Experts of a small language model: width 128, a softmax router.
Below are experts of layer 5 (counted from 0) of a mixture-of-experts language model. Rows are named router (the router's row for the expert), up (a neuron's input weights, with its number) and show model dimensions 0-31. Each number is 128 + 24 x the weight over its row's rms, rounded and kept within 0 to 255.
Before each expert's rows: a language model's description of what the expert responds to; "comes after" lists some tokens at least twice as common just before its tokens as in all text. This comes from a sample of Wikipedia text that the model never trained on. Tokens count by the router's weight.

# expert 25
Leading pieces of large numbers and years, such as 19, 17, 187, 190, in attendance figures, vote totals and birth dates, plus semicolon-separated number lists.
comes after: " |", ";", " /", " 6;", "|", " 4;"
router [142 135 111 167 150 146 164 154 104 113 129 153  92 132 131 136 126 152 133  79 138 119 149 140 165 176 114 109 134 124 115 114]
up0 [116 113 141 108 148  74 120 138 138 152 117  91 134 166 124 114 118 116  82 158  94 122 118 130 119 102 129 153 138 142 144 157]
up1 [133 132 154 121 139 114  99 114 134 170 131  65 117 113 110 140 106 104 107 137 113 157 123  94 155 123 144 154 111 148 135 153]
up2 [133 118 165 143 144 129 113  86 147 160  98  96 131 121 129 140 174 112  65 180 130 153 106 112 143 111 108 157  60 110 123 132]
up3 [152  96 128 149 132 100  83 106 119 169 153 100 106 104 118 158 108 119 116 157 103 154 117 132  76 141  89 127  86 133 119 138]
up4 [124 130 149 128 148  93 126 122 144 169 127  80 118 155 115 127 129 103  93 145 122 129 100 104 103 113 147 158 126 139 153 169]
up5 [148 120 145 119 137 106 118 118 127 169  93 117 107 123 121 151 158 121  90 180 111 159  90 100  90 102 113 151  94 137 126 143]
up6 [160  88 163 121 159  72  84 127 137 184 121 104 128 129 122 128 155 109 105 186 155 155 123 119 156 109 126 149  97 145 117 135]
up7 [158 161 111 123 111 108 155 150 181 144  69  69 134 138 123 136  96 125 119 165 132 133  86  99 113 110 123 134 128 128 153 152]
up8 [110  99 135 134 137 106 119 113 135 182 132  88 135 172 102 137  94 106  96 139 121 134 128 121 110 125 122 174 127 141 142 132]
up9 [144 117 166 121 146 114 102 123 126 173 110  85 146 149 135 159 122  90 108 139 121 130  91  98 113 114 134 139 136 120 130 140]
up10 [152 139 138 138 138 101 120 106 140 161 109  89 113 138 100 141 134 116 105 143 141 127  78  92 122 117 116 149 125 128 154 135]
up11 [142 137 159 121 131  98 109 142 156 177 121  64 105 136 123 127 110 117  83 149 129 142  95 111 113 105 127 148 104 142 146 160]
up12 [109 143 110 135 115 111 125 103 170 147 141 107 133 163 122 125 129 125 107 157 151 106 120  78 121 111  81 120 135 126 179 127]
up13 [135 133 147 109 148 140 151  95 138 130 159 113 131 134 152 166 107 120 109 124  90 159  94 120 157 127 120 143  93 157 147 129]
up14 [107 123 133 118 105 137  95 129 144 148  96 119 124  94 116 108 109 110 133 179 136 143 101 129 125 122 134 140 112 152 156 154]
up15 [150 157 171 122 143 104  82 122 142 170 140  74 132 123 111 135 139 112 100 158 127 117  71 116 128 122 159 160 106 113 155 135]
up16 [118 139 123 144 152  81 152 116 160 172 149 132 162 132 124 129 124  91  87 145 140 140  79 117 122 109 120 142  76 127 171 152]
up17 [108 136 155  94 124 122 130 154 127 157 154  86 146 122 142 148  90 108 107 150 134 154 124 107 125 107 128 139 130 132 164 134]
up18 [120 121 140 119 150 100 113 119 157 176 129  68 120 119 114 138 107 104 114 156 132 122 104 110 118 118 122 169 112 150 144 163]
up19 [131 138 150  74 138  93 100 125 163 162 110  72 125 114 152 141 146 104 115 143 124 123 124 119 118  91 140 176 107 158 135 149]
up20 [110 140 150 117 157 111  74 126 126 163 120  90 164 150 130 133 128 115 104 130  96  86 128 100 104  73 136 123 118 136 139 134]
up21 [118 146 152 133 159  95 113 142 171 170 123  92 136 121 120 141 130 106  98 124 136 145  86  87 114 117 135 158 120 138 159 158]
up22 [113 130 140 139 147 110 114 140 127 171 136  79 120 116 135 144 149 110 125 150 162 141  90 107 122 124 124 140 111 153 157 149]
up23 [110 128 131 108 154 101 127 128 130 180 133  59 150 101 119 137 149  93  96 146 124 146 120  93 112  95 155 162 139 159 142 154]
up24 [147 157 130 118 127 122 117 128 148 186 113  96 120 116 104 126 110 119  97 155 136 150 101 122 115 127 117 153 112 133 157 157]
up25 [147 122 172 111 139 139  95 126 141 195 109 106 122 138 130 141 141 100  69 179  97 170 115 106 143 116 129 146 102 145 144 158]
up26 [110 132 156 110 111 106 126 116 138 166 126  90 145 115 105 137 138 103  82 142 125 147 106 120 112  97 113 191 104 144 160 142]
up27 [113 123 150 114 110 142 127 162 130 159  87 125 139 103 154 148 131 119 138 174 129 113 106 103 156 114 122 158  94 172 144 140]
up28 [127  97 149 129 128  82 139 110 154 181 120  64 101 109 123 136  92 119 102 147 123 148  89 108 124 119 131 135 113 146 157 154]
up29 [133 121 136 122 122 118  89 119 130 161 114  85 119 132 120 115 130 108 107 158 130 142  99 113 130 112  96 155 128 136 167 147]
up30 [125 124 134  87 139 124 112 129 141 161 117  97 119 115 124 129 110  94  53 151 131 169 100 110 115 105 136 131 137 150 138 140]
up31 [132 160 166 115 125 127 105 150 133 142  96 105 166 178 116 125 140 108 149 117 118 129  95 108  67 122  86 151 117 165 122 136]
up32 [143 132 149 127 134 111  83 124 117 175 115  64 121 143 123 174  98 106  93 156 106 167  88 109 122 135 108 169 109 137 133 185]
up33 [105 153 123 117 120 116 108 116 152 185 142 104 159 125 140 114 118 100  85 150 106 133  77 124 144  95 152 152 130 137 144 185]
up34 [123 148 148  99 128 124 125 131 174 162  98 106 109 148 112 139 131 123 123 154 129 139  89  97 107 123 128 158 113 157 177 135]
up35 [ 99 146 135 115 146  95 140 142 169 143  79  92 124 120 137 126 191 106  92 150 113 170 131 103 139 116 138 135 109 141 133 136]
up36 [119 119 156 114 129 108  92 105 163 154 142  86 114 147 128 139 115 118 109 154 109 132  89 100 123 118 113 159 118 134 149 164]
up37 [ 96 178 145  94 143 112 125 133 135 151 136  97 142 146 144 114 120  99 117 140 115 136 113  98 115 113 149 164 121 148 153 144]
up38 [150 148 124 103 144 117 104  93 158 174 148  76 120 136 111 125 123  88 115 144 122 153 112 116 152  98 140 156 116 146 133 139]
up39 [145 137 161 112 124  68 142 114 149 148 122  99 157 157 128 127 129 112  96 140  96 153 116 132 119 106 126 177 124 157 135 129]
up40 [140 137 163 131 110 133 115 160 127 183  99 101 125  99  99 166 144  97  89 123 138 158  94  94 117 119 150 155 153 153 168 113]
up41 [112 141 131  82 157 126 123 142 138 131 128 115 144 108 133 140 119 108 104 137 124 130 102 135 104 124 132 140 122 120 189 154]
up42 [116 106 163 131 149 117 101 116 120 160 105  95 108 144 140 139 133 132  85 148  82 133 135 109 149 110 124 126  95  99 116 131]
up43 [ 96 144 178 113 136 121 122 129 144 145  85  86  99 121 103 131 116 107  92 158 125 143 125 111 131  77 160 122 133 133 159 134]
up44 [101 116 148 111 125 104 122 140 158 141 127  88 135 148 109 105  88 107 101 113 130 132  99 126 122 103 152 151 127 132 157 162]
up45 [113 129 168 104 124 112 120 139 150 172 116 106 155 144 137 146 122 114 132 190 132 127  95 102 122  98 148 151 102 138 143 127]
up46 [128 114 176 109 155 107 105 119 146 162 138  96 117 131 108 129 117 126 116 151 152 141 119 123 141 127 101 160 109 144 163 145]
up47 [ 89 133 157 120 147 110  88 134 150 171 106  97 149 165 120 138 124 122  81 166 110 130 118  94 119 123 130 137 128 158 131 177]
up48 [121 185 107 133 109  99 101 144 183 145 176 131  88 147 141 156 128 111 123 147 119 166  66  92 152 113 170 143 117 191 123 146]

# expert 48
Nouns after "the", "a" or a possessive in music and media articles, such as album, song, band, single, line-up, version.
comes after: " the", " a", " The", "'s", " his", " and"
router [ 99 110 118 129 123 105 159 129 109 141 110  92 139 102 174 154 143 132 112 138 153  93 119 122 100 111 135 179 100 112 182 172]
up0 [158 167 158 107 129  96 165 130 150 149 162  82 191 100 140 100 118 136 143 110 139 126 124  61 119 139 119 120 140 131 149 152]
up1 [150 110 128 141 166  99 175 129 132 112 125 109  83 162 161 122  80 136 137 149 116 129 136 110 131 147 146 148 169 150 133 112]
up2 [ 68 109 155  92 152 112 151 125 165 157 129 120  82 180  89 113  91 124  87  99 137 144 129 150  89 102  97 113 142 134  96 114]
up3 [116 136 116  86 122 152 154 141 174 126 156 126 139 113 125 103 115  85 123 117 138 118 121 145 137 122 156 122 165  93 120 121]
up4 [151 124 150 103 101 140 138 127 110 132 128 148 135 103 108 124 155 103 126 151 158 148  96 126 163 125 142 108 128  73 151 112]
up5 [136 140 147 113  86 151 112 122 166 122 130 113  91 125 144 141 151 139 133 117 128 204  99 152  93 139 101 152 130 130 155 126]
up6 [130 142 133 113 148 127 124 153 106 133 119  83 120 123 106 115 130 119 131 146 119 114 152 130 148 137 141 134 123 142  96 162]
up7 [144 132 116 133 119 103 128 142  93  94 102  97 147 113 123 132 130 125 132 168 111  97 113 131 109 137  96 152 113 132  70 136]
up8 [136 127 117 134 139 147 112  88 104 169 110 121 120 132 141 135 133 129 178 158 126  92 142 132 133 137  87 119 127 101  51 102]
up9 [104 175 148  99 180 149  82 152 100 132 112 132 133 145 118 131 139 141 114 165 156 149 117 152 128 124 132 111  97 122 116 134]
up10 [155  97 115 137 107  96 116 119 145 137 128 101  94 101 150 134 103 116 168 127  71 121 110 115 109 146  96  86 113 156 137 135]
up11 [144 109 129 131 132 160  75  98 128 157 106 111 119 136 149 173 156  95 116 158 118 148 109 177 140 127 122 101 111 103 131 110]
up12 [128 145 123 106  83 113 143 142 110 225 155  91 117  85 116 151 139 109 120 114 133 107 103 127  99 131 139 161 152 168 170 105]
up13 [164  99 186 109 134 103 116 156 171 138 150 134 119 149 151 108 144 118 112 137 124 169 147 117 121  84 139 109 112 147 128 136]
up14 [102  91 167 133 143 118 158  92 158 130 117  98 161 158 119 106 105 137 163  88 111 123 149 134 103 136 116 170 105 166 108 118]
up15 [101 145 179  97 138 121 142 113 125  89 129 109 137 123  98 135 125 105 128 160 106 135 148 103  74 112 122 184 130  86 114 115]
up16 [168 106 137 153 123 158 124 119 102 136 148 142 143 103 117 130 115 134 146 105 131 157  61 154 100 107  78 159 122 146 123 168]
up17 [119 124 126 112 103 139 140 131 115  98 177 158 115 119 111 118 100 121  88 144 149 127 114  99 149 167 104 119 179 129  76 102]
up18 [110 149 118 100 118 173 145 121 157 134 183 129 129  70 128 107  74 115 153 142 144 136 100 122 134 123 121 150 137 124 105 111]
up19 [136  84  91 109 144 139 139 111 170 130 111  80 128 132 126 156 139 141 144 137 128  90 109 135 145 101 153 180 156 120 122 139]
up20 [177 108 166 122 125 131 165  84 108 111 134 129 113 158 122 112 123 132 131 153 145 121 135 132 121 102 122 131 119 162 112 189]
up21 [131 139 152 125 122 123 119 125 163 119 128 135 130 135 113 132 152 131 115 119 119 163  74 115 128 135 142 133 150 160 140 139]
up22 [137 143 131 156 128 131 119 107 161 117 128 177 144 108 128 124 117 140 160 116 142 116 150 130 133 139  97 137 130 158 126 130]
up23 [143 154  97  92 118 106 165 115 167 124 129 106 145 117 133 141 110 108 112 148  98 100 156 121 163 132 125 133 143  82 112 111]
up24 [151 138 126 138 107 108 119  70 114 145 164 118 121 126  53 147 107 105 111 180 146 136 169 142 127 130 124 118 150 105 152  86]
up25 [100 168 122 122 117  86 141 100 115 166 143 118 120 107 128 113 114 125  99 146 124 128  99 119 112 136 152  85 168 125 150 151]
up26 [105 187 121 126 156 107 135  99 139 118 132 122 126 100  85 114 147 126 134 165 139 133 109 170  91 121 152 127 121 102 147 139]
up27 [174 171  95 127 176 137 141 149 119 127 114 134 155  84 138 132  47 126 127 118 142 133 106 142 172 148 132 116 125  75 144 101]
up28 [122 105 127 108 118 110 144  60 156 157 134 123  96 131 154 139 160 152  97 122 149 105 101  89 141 124 111 148 109 157 119 188]
up29 [145 139  99 145 176 146 102 136 167 123  97 128 150 112 139 119  94 151 151  83 177 157 135 162 130 167  89 136 120 131 121 140]
up30 [101 107 153 115 170 131 103 166 145 164 128  74 107 164  97 129  84 133 132  80  70 124 145  80 124 125 126 152 104 141 114 113]
up31 [136 133 126 151 126 132 128 166 161 126 158 133 152 140 103 105 116 143 124  81 107 181 154  98 120 152 102 137 174 156  82 127]
up32 [128 147 114  94 112 124  97 163 183 159  98 106 100  98 133 148 131 133 116 145 134 133  94 125 115 130 167 131 116 147 144 148]
up33 [142 118 139 119 175 119 115  97 128 152 107 144 122 149  75 118 128 116  83 186 127 143 125 119 104 156  94 113  82 107 121  85]
up34 [115 130 105 113 148 146 126 131 106 100 118  88 144 147 118 152 108 121 101 162 101 113 168 168 185  80 144 141  78 153 114 124]
up35 [120 115 116 135  87 160 110 137 123 138  87 102  77 119 121 164 154 104 138 119 158 131  90 100 160 105 128 109 133 141 158 166]
up36 [136 153 100 129 133 132 126 133  91  97 107 149 155  80 129 125 153 135 128 127  88 137 117 138 130 110  96 162 147 119 100 152]
up37 [153 161 112 124 163 131 106 168 115 106 125 130 138 131 145  97 124 153 146 143 143  84 112 148 133 147 124 140 117 172 113  86]
up38 [143  88 156  92 107 160 126 111 153 125  80 145 104 149 129 165 168 137  64 102 163 152 107 171 136 113 155 122 138 174 120 145]
up39 [143 161 148 138 167 136 126 102 151 112 124  66 174  75  93 134 132 119 119 112 127 116 167 128 150 102 102 120 121  58 144 114]
up40 [106 152  96 114 104 137 138 105 184 146 119  93  93 113 111 103 122 127 114 161 129 117  73 100 174 148 149 142 183 152 107 144]
up41 [140 122 100 148 101 109 132 109 148 121 140 158 150 134 143  97 143 140 134 116 167 163  83 124 129 150 133 146 136 120 105 130]
up42 [114  96 111 123 108 133 143 109 122 140 109  85 132 124 139 169 121 115 163 106  79 113  63 114 183  95 127 147 135 135 131 182]
up43 [130 117 157 112 101 111 144  88 148 129 130 109 155 163 136 112 111 139 133 142 126 132 120  92 152 144 124 156 158 119 142 172]
up44 [134 131 129 128  94 161 162 115 130 122 119 146 136  94 149 101 118 120 139 147 164 124 130 114 163 190 135 146 172 198 130 147]
up45 [146 116 111 143 171 143  82 155 105 131  98 143 166 108 172 101 108 124 127 161 114 102 101 133 122 123 128 124 121 120 142 178]
up46 [103 158 151 143 189 110 108 151 108 136 142 138 123 106 147 146 125 151 140 120 131  95 137  88 145 148  94  58  91 143 164 113]
up47 [126 107 150 111 136 137 115 114 120 172 143 153 104 125 160  92 151 128 133 142 124 158 107 119 138 146 122 120 141 144  98  70]
up48 [120  98 174  88 137 145 151 142 166 120 154 133  77 132 145 108 119 107 121 140 111 169 117 161  76 133 123 151 145 130 118 129]

# expert 33
Digit groups and name pieces inside wiki tables of money, votes or stats, such as 4, in $4,334,411, 27, 38, Antonio.
comes after: " |", "|", " $", " 1,", "On", ";"
router [142 135 110 163 148 148 166 152 103 113 129 156  95 134 131 136 126 163 134  77 137 118 150 140 165 179 120 108 135 121 115 114]
up0 [143 156 185 116 161  97 104 106 128 176 123  82 128 146 136  88 135 112 126 129 136 152  84 113 115 125 129 180 115 141 147 159]
up1 [122 124 143 108 138 121 122 125 147 158 114  77 112 129 135 114 109 114 106 160 101 103 123  89  62 103 149 133 112 125 168 149]
up2 [112 137 177 116 145  94 135 152 132 142 111  89 174 137 168 135 122 118 108 137 141 147 104 120 131 116 127 159  43 132 148 188]
up3 [ 98 160 176 112 119 114  87 155 110 150  95  70 129 133 148 121  99 114 111 147 130 162  85  98 144 135 127 159 109 166 134 156]
up4 [125 123 149 105 122  99 116 132 129 180 135  86 132 131 125 116 115 108  84 152  90 148  94 104 106 108 149 150 132 139 147 131]
up5 [121 138 173 122 129 108 125 128 162 175 142  91 144 145 127 115 139 107  99 134 113 158 115 112  87 133 134 151 104 163 166 138]
up6 [125 144 141 145 158  96 105  94 141 151 126  82 128 137 103 111 118 105 102 135 107 120  90  97 107 104 144 151 106 119 173 123]
up7 [122 161 105 117 126  95 161 136 140 147 114  90 164 124 152 155 144 108  98 169  91 124 123 107 137  96 142 137 122 159 153 138]
up8 [132  93 151 125 120 120 122 111 149 163 142 100 120 148 114 134  96 114 136 158  96 154  65 103  99  84 158 115 158 130 131 144]
up9 [109 136 155 109 135  95 123 132 146 165 125 103 102 147 149 132 100 129  97 118 155 129 101 107  96 128 121 145 102 144 149 162]
up10 [123 203 117 130 106 129  77 123 157 160  99 130 138 122 118 131 104 107 100 171 116 180 107  91 148 126 140 153 121 128 141 161]
up11 [122 132 143 141 117 100  77 124 127 196 127 127 154 139 166 123 135 126 120 227 135 134 102 115 182 162 141 142 109 154 130 105]
up12 [111 129 162 104 115 113  94 131 127 142 125 103 147 129 139 155  95  92  96 157 127 116  97 112 138  99 123 129 143 131 143 141]
up13 [130 107 110 139 110  89 115 131 162 203  89  95  89 172  97 138 118 130  85 151 125 174 122 118 123 132 124 135 134 126 171  88]
up14 [117 142 173  97 152 134 121 120 134 172 143 104 179 123 141 120 120 108 108 144 145 121 133  99 101 138 152 144 117 127 170 142]
up15 [110 138 139  84 139  84 139 134 142 143 116  97 138 144 117 117 126 111 111 146 121 127  95 124  77 132 135 151 112 131 163 156]
up16 [ 94 158 140 122 141 110 110 150 173 131 137  95 142 134 175 138 123 107 110 156 141 139 110  99 152  78 135 115 101 143 158 134]
up17 [118 168 143 105 106 106 131 152 127 170 119  77 116 125 141 130 129 100 112 145 111  90 115  91 113  95 158 140 115 140 133 155]
up18 [119 117 136 111 129  89 106 110 145 165 131  73 132 124 132 138 129 119  92 150 118 136 115  94 133 114 134 140 111 143 139 157]
up19 [ 72 142 166  96 125 115 113 171  95 134 145 109 129  85 139 102 155 103 139 169 105 133 117 137 124 116 116 146  90 122 119 126]
up20 [ 98 133 147 126 152  95  80 109 112 165 126  84 142  84 129 156 105  98 104 149 156 132 110  95 116  98 127 118  84 107 133 159]
up21 [120 123 143 119 115 134 120 142 107 163 115  84 138 121 131 126 161 122 128 139 100 103 112 129  89 129 183 116 114 106 141 119]
up22 [121 141 178 135 143 108 103 112 128 157 131  77 115 128 134 127 130 105 113 148 120 124 119  94 103 106 129 152 100 139 141 130]
up23 [131 153 128 130 145  85 117 136 158 168 115  87 133 140 133 131 108 118  68 121 124 132 109 123 114 115 135 122 129 126 182 126]
up24 [ 97 149 150 122 144  95 151 137 147 155 117  99 128 124  89 154 115 106  85 155  97 165  84  96  96 113 139 148 123 117 142 183]
up25 [137 111 179 118 146 128 132  93 149 156 119 113 140  95 167 146 128 115  92 165 105 139 102 130 125 117 149 161 108 136 172 123]
up26 [112  67 187 113 147 123 119 116 116 141 135 125 165 122 107 121 128 131 135  91  97 123  83 126 110 112 141 135 130 124 146 116]
up27 [148 139 130  99 124 103 147 150 176 153 144  98 132 140 143 121 123  94 114 117  96 128 139  79  84 122 135 145 134 140 139  95]
up28 [120 135 137 120 126  87 123 123 138 169  84  75 143 135 112 145  96 114 118 158 137 121 100 104 114  85 130 180  98 116 139 139]
up29 [161 125 106 126 104 110 126 100 106 140 155 132 117 109 151 110 167 135 136 209 110 114 130 116 124 158 122 154 100 129 187  96]
up30 [104 131 140 115 112 124 116 139 172 159 125  91 164 154 117 165 120 102 116 160  88 138 127  88  91  97 124 138  98 166 184 143]
up31 [122  99 103 126 175  93 134 179 102 132 111  89 102 131 135 132 104 124  97 138 123 102  86 141 113 133 121 116  92 173 152 122]
up32 [121 131 171 153 129 130 125 129 137 153 112 123 119 110 135  99 126 107  87 137 134 127 118  87  75 130 137 171 152 120 153 153]
up33 [147 145 154 138 128 103 114 137  98 146 130 108 118 160 121 135 128 121 134 125 116 122  75 114 142 150  91 211 139 104 142 146]
up34 [130 125 152  98 108 119 119 156 116 185 123  62 128 122 102 134 156 110 144 166 116 112 119  99 106 131 147 152 113 137 138 124]
up35 [102  96 134 126 141 157 105 139 131 160 117 101 144 158 121 104 141 101 110 162 133 170 127  91 129 147 136 118 111 125 166 147]
up36 [ 90 149 138 122 144 129  80 128 140 163 126  99 143 140 111 128 105 107 114 167 126 146  91 113 100  80 137 147 109 121 143 140]
up37 [128 132 136 117 142 104 101 122 141 171 111 124 145 149 144 110 105 114 101 174  86 153  70  98  95 109 151 166 116 136 129 173]
up38 [110 165 164 128 139 103 135 166 145 153 129 102 127 161 161 128 126  94  97 171 133 146 109  76 122 111 154 143 110 127 157 130]
up39 [124 154 137 112 127  88 133 106 135 172 124 105 158 136 104 142 116 119 107 156 111 108  92 108 125 104 150 139 105 126 157 129]
up40 [125  96 136 122 139 122 113 127 143 167 119  86 124 135 130 103 118 116 101 144  95 149 113 106 114 104 131 134 103 123 149 152]
up41 [111  81 150 136  91 110 139 163 148 129 131 104 145 145 109 124 131 125 125 148 138 120 144 139 143 137 148 157 150 150 174 157]
up42 [147 139 157 123 102 120  99 108 144 174 151 109 137 125 141 119 155 116 118 144 106 141 115 118 127 122 116 150 113 162 142 167]
up43 [129 156 150 124 117 136 134 166 150 144  94  90 122 164 140 130  99  94 103 152 103 124 135  94  97  95 130 152 144 149 153 129]
up44 [123 146 158 106 146 121 109 180 164 147  92 100 124 154 117 140 147 103 101 145 128 152 134 117 129 117 136 120 117 132 138 152]
up45 [106 154 131 144 146 130 121 143 119 175 134 103 130 132 143 143  81 126 102 127 102 135  88  85 110 121 130 148  87 133 139 214]
up46 [140 126 135 120 115  95 114  91 120 162 124 116 120 104  97 142 132 108 111 189  93 165 142 102 107 123 104 138 125 150 150 196]
up47 [178  89 131 125 130  76 112  89 127 155  94 112 141 179 141 123  94 155  99 161 100 182 150 111 100 149 151 141  89 107 153 122]
up48 [112 130 151  98 131 105  81 145 129 141 165  67  82 164 115 105 101 114 112 138 118 130 108 111  81 130 137 159  92 136 116 129]

# expert 35
Past-tense career verbs after he, she or was in biographies, such as elected, appointed, won, passed, founded.
comes after: " was", " he", " He", " and", " she", " to"
router [129  99 167  73 102 132  84 111 156 147 116 108 181 125 139 123 137 114 153 138  99 147 150 172 128 142 132 165  98 155 112 129]
up0 [132 151 156  96 121 107 132 112 107 108 147 125 130 175 156 123 140 125 121 102 112 146 143 105 113 149 106 138 140 129 116 135]
up1 [133 112 118 109 128 104 131 183 138 140 121 105 136 109 149 137 118 116 111 133 107 102 123  95 116 114 103 152 157 155 148 201]
up2 [163 165 141 141 102 123 144  74 139 109 135 115 150  64 199 117 145 122 104 118 124 145 104 130 115 139 112 167 115 118 155 144]
up3 [119 203 106 120 129 118 155 151 125 140 131 112  94 162  90 116 126 128 107 151 131 124 107 146 109 141 117  97 151 123 120 123]
up4 [132 115 165 141 138 129 107  92 150 158 120  61 136 114 135 160 126 107  86  91 124 125 118  76 145 109  88 122 104  63 169 121]
up5 [159 149 145 129  80 154 104 130 127 146 129 105 100 121 112 160 136 124 112 147 119 168 111 145 157 140  88 138 102 158 116 152]
up6 [ 96 124 162 127 129 120 156 154 158 117 179 118 113 105 144 130  92 145 134 124 165 177 141 119 143 120 115 142 112 164 189 126]
up7 [145 132 132  79 136 131 123 176 130 153 142  78 121 162 131 132 111 115 127 142 143  98 143 108 160 107 102 100 136 113 129 109]
up8 [108 135 121 105 143 144 156 143 142 156 101 120  50 141 138 111 143 139 127  94 129 108 111  94 116 140 137 129 104 131 147 138]
up9 [122 141 150 133  79 142 110 184  94 167 136 107 148 143 134 142 130 101 135 150  98 113 117 111 106 138 144 146 124 115  85 116]
up10 [149 151 135 110 160 137 125 124 152 126 131 102  84 134 120 145 120 129 112 134 127 110 117  73 127 140 137 159 115 112 164 115]
up11 [146 163 124 133 174 151 138 149 101 140 136 116 130 121 130  99 103 106 112 127 107 149 109 108 114 140 111 132 130 122 158 142]
up12 [138 163 163 103 150 164 106  80 111 101 107 109 141 124 106 110 128 115 148 101 189 166  99 110 129 142 128 134  98 177 165 120]
up13 [156 155  91 133  98 139 145 116 141  97 140 124 120  98 178 143 100 153 156 160 153 114 171 128 156 146 105 132 162 142 125 124]
up14 [143 130  87 119 152  89 132 125 147  96 105 126 138 117 156 171 160 134 105 183 127 127  96  86 140 135 112 139  96 148 202 209]
up15 [124 160 132  98 119 147 132 129  81 118 166 114 129 165 127 104 110 107 116 135 147 105 156 109 122 129 136 115 167 116 119  89]
up16 [144 100 143 101 136 138 131 111  99 131 114  89 150 159 184  78 112  89 138  74 108 120 156 123 119 136 155 148 164 157 142 129]
up17 [118 128 155 106 110 107 106 104 128 128 137 120  99 108 172 135 145 141 122 160 112 143 118 148  87 143 131 150 108 144 152 156]
up18 [ 62 146 139  89 124 111 116 132 163 122  91 150 150 137 109 136 100 144 139 168 117  98 122 140 113 122 125 165  60 135 115 152]
up19 [127 107 120 115 144 132 121 146 112 121 140 135 166 152 167 157 141 128 132 158 163  86 136  88 101 119 110 168 166 131 137 108]
up20 [127 131 158  91 106 160 155 120 129 146  86 101 123 160 131 107 109 121 109  98 118 163 108 152 155 132  85 152 148  83 129 122]
up21 [145 121 144 122 113 119 124 114 128 149 112  86 178 118 134 140 149  88  93 130  96 156  89 138 129 130 137 184 157 118 133 156]
up22 [126 142 128 141 118 170 155 156 177 124 160  92  80 106 115 103  84 136 118 136 153 121 145  92 170 129 103 130 119 155 115 151]
up23 [115 117 181 133 132 101 141 112 136 154 132 121 155 102 172 139 118  96  81 149 139 170 101 128 103 117 137 173 128 101 123 141]
up24 [136 107 120  84 174 149 116 104 114 106 126 150 161 154 113 130 115 115 106 156  84 138 152 119 158 131 128 167 175 177 121 111]
up25 [136 107 176 109 119 131 102  89 136 127  86  78 152  96 144  99 161 110  98 165  90 150  63 147 167 114 133 113 138 106 109 138]
up26 [ 89 130 136 131 189 125 169 106 126 146 135 122  88 143 131 125 149 126  86 132 102 119 137 111 107 106 142 136 122 119 150 110]
up27 [ 76 173 116 151 156 147 110 110 145 122 150 156 161 104 143 174 151  96 104 115 115 104  92 134 126 105 134 115 116 115 104 107]
up28 [155 113 170 122 118 123 121 109 114 120 118 109 125 108 157 151 171 120  63 158 135 147  82 147 133 108 131 147 112 113 122 137]
up29 [111 149 153 128 108 113 126 152 167 111 166 103 110 129 126 122 100 121 115 158 130 115  96 104 134  73 116 125 146 112 135 107]
up30 [121  80 149 119 173 142 107 146 104  81  78 155 113 141 162 143 125 115 135 160 115  70  98 144  95 132 144 172 189 144 114 158]
up31 [111 174 111  86 125 105 117 131 133 140 142 119  98 161 123  87 143 112  99  98 154 119 139 101 117  87 110  96 123 140 150 119]
up32 [ 81 126 141 128 138 112 154 170 114 137 165  84 126 128 108 112  93 122 150  87 119 149  99  89 148 145 119  76 105 134 119 135]
up33 [141 115 134 136 203 172 154 163  90 168 116 160 143 161 143 136 125 157 128 121 110 103 110 108 154 144 153 133 148 133 112 129]
up34 [139 104 169 100 116 142 106 106 156 154 178 152 150 129 163 104  79 107 164 134 144 119 141 134  97 140 137 155 107 126 115 163]
up35 [149 138 147  99 122 138 138  58 102 127 103 115 159 124 118 123 153  80 130 127 118 174 105 141 126 118 125 177 116  84 167 116]
up36 [141 123 142  99 125 143 110 131 143 130 155 131 134 176  87  79 126 122 153 121 112 126 175 124 120 131 136 175  88  88 147 114]
up37 [163 133 132 149 150 138 137 104  98  75 115 109 143 169 104 127 168 101 109 121 161 166 130  93 111 115 146  82 111 117 123 162]
up38 [111 143 136 114 140 117  99 127 170 128 151 161 162 128 141 137  83 119 143 113 150  81 145 129 171 121 129 163 109 120  95 172]
up39 [139 103 153 101 104 107 115 128 149 118 124 100 116 116 131 131 152 119 107  97 119 136 144 146  88 121 102 139 142  76 118 113]
up40 [117 123 138 124 210 106 160 162 114 119 132 130  97 158 121 126 128 125  76 128 146 122 101 118 153  94 118 129 114 108 153 129]
up41 [154 138 150 102 141 105 101  76 149 119 100 114  99 158 153 128 120 105 112 151 116 154  92 132 122 125 108 129 138 117 143  98]
up42 [121 143 129 137 103 119 114 135 108 131 172 117 131 155 166 150  92 127 123 145 134 107 119 107 107 125 119 115 142 115 150 203]
up43 [ 98 130 174 111 160 143 130 148 150 111 106 101 152 133 148  62 132 131 106 146 121 106 117  85 108 118  88 159 157 111 144 118]
up44 [119 104 158 121 125 126 111 110 123 152 182 116 174 138 121 102 119 103 122 124 142 145 136 133 106  98 121 124 130 146 157 186]
up45 [106 162 140 126 120 155  93 141 108 119 120 121 100 124 160 136 127 132 111 156 160  83  87 132 141  79 116 176 148 162 122 135]
up46 [ 87 102 157 133 126 123 115 101 161 154 144 155 106  85 121 131  90 125 151 140 144 134 110 150  92 146 139 159 116 147 113 156]
up47 [154 177 105  71 167 144 124 141 113 155 125 125 132 166 104 148  90 110 110 160 116 173 150  85 113 147 122 146 175 117 136 114]
up48 [119 118  96  92 108 108 104 146  90 103 164 103 108 107 125 146 135 117 149 112 177 113 146 105  88 140 129 139 134 142 141 117]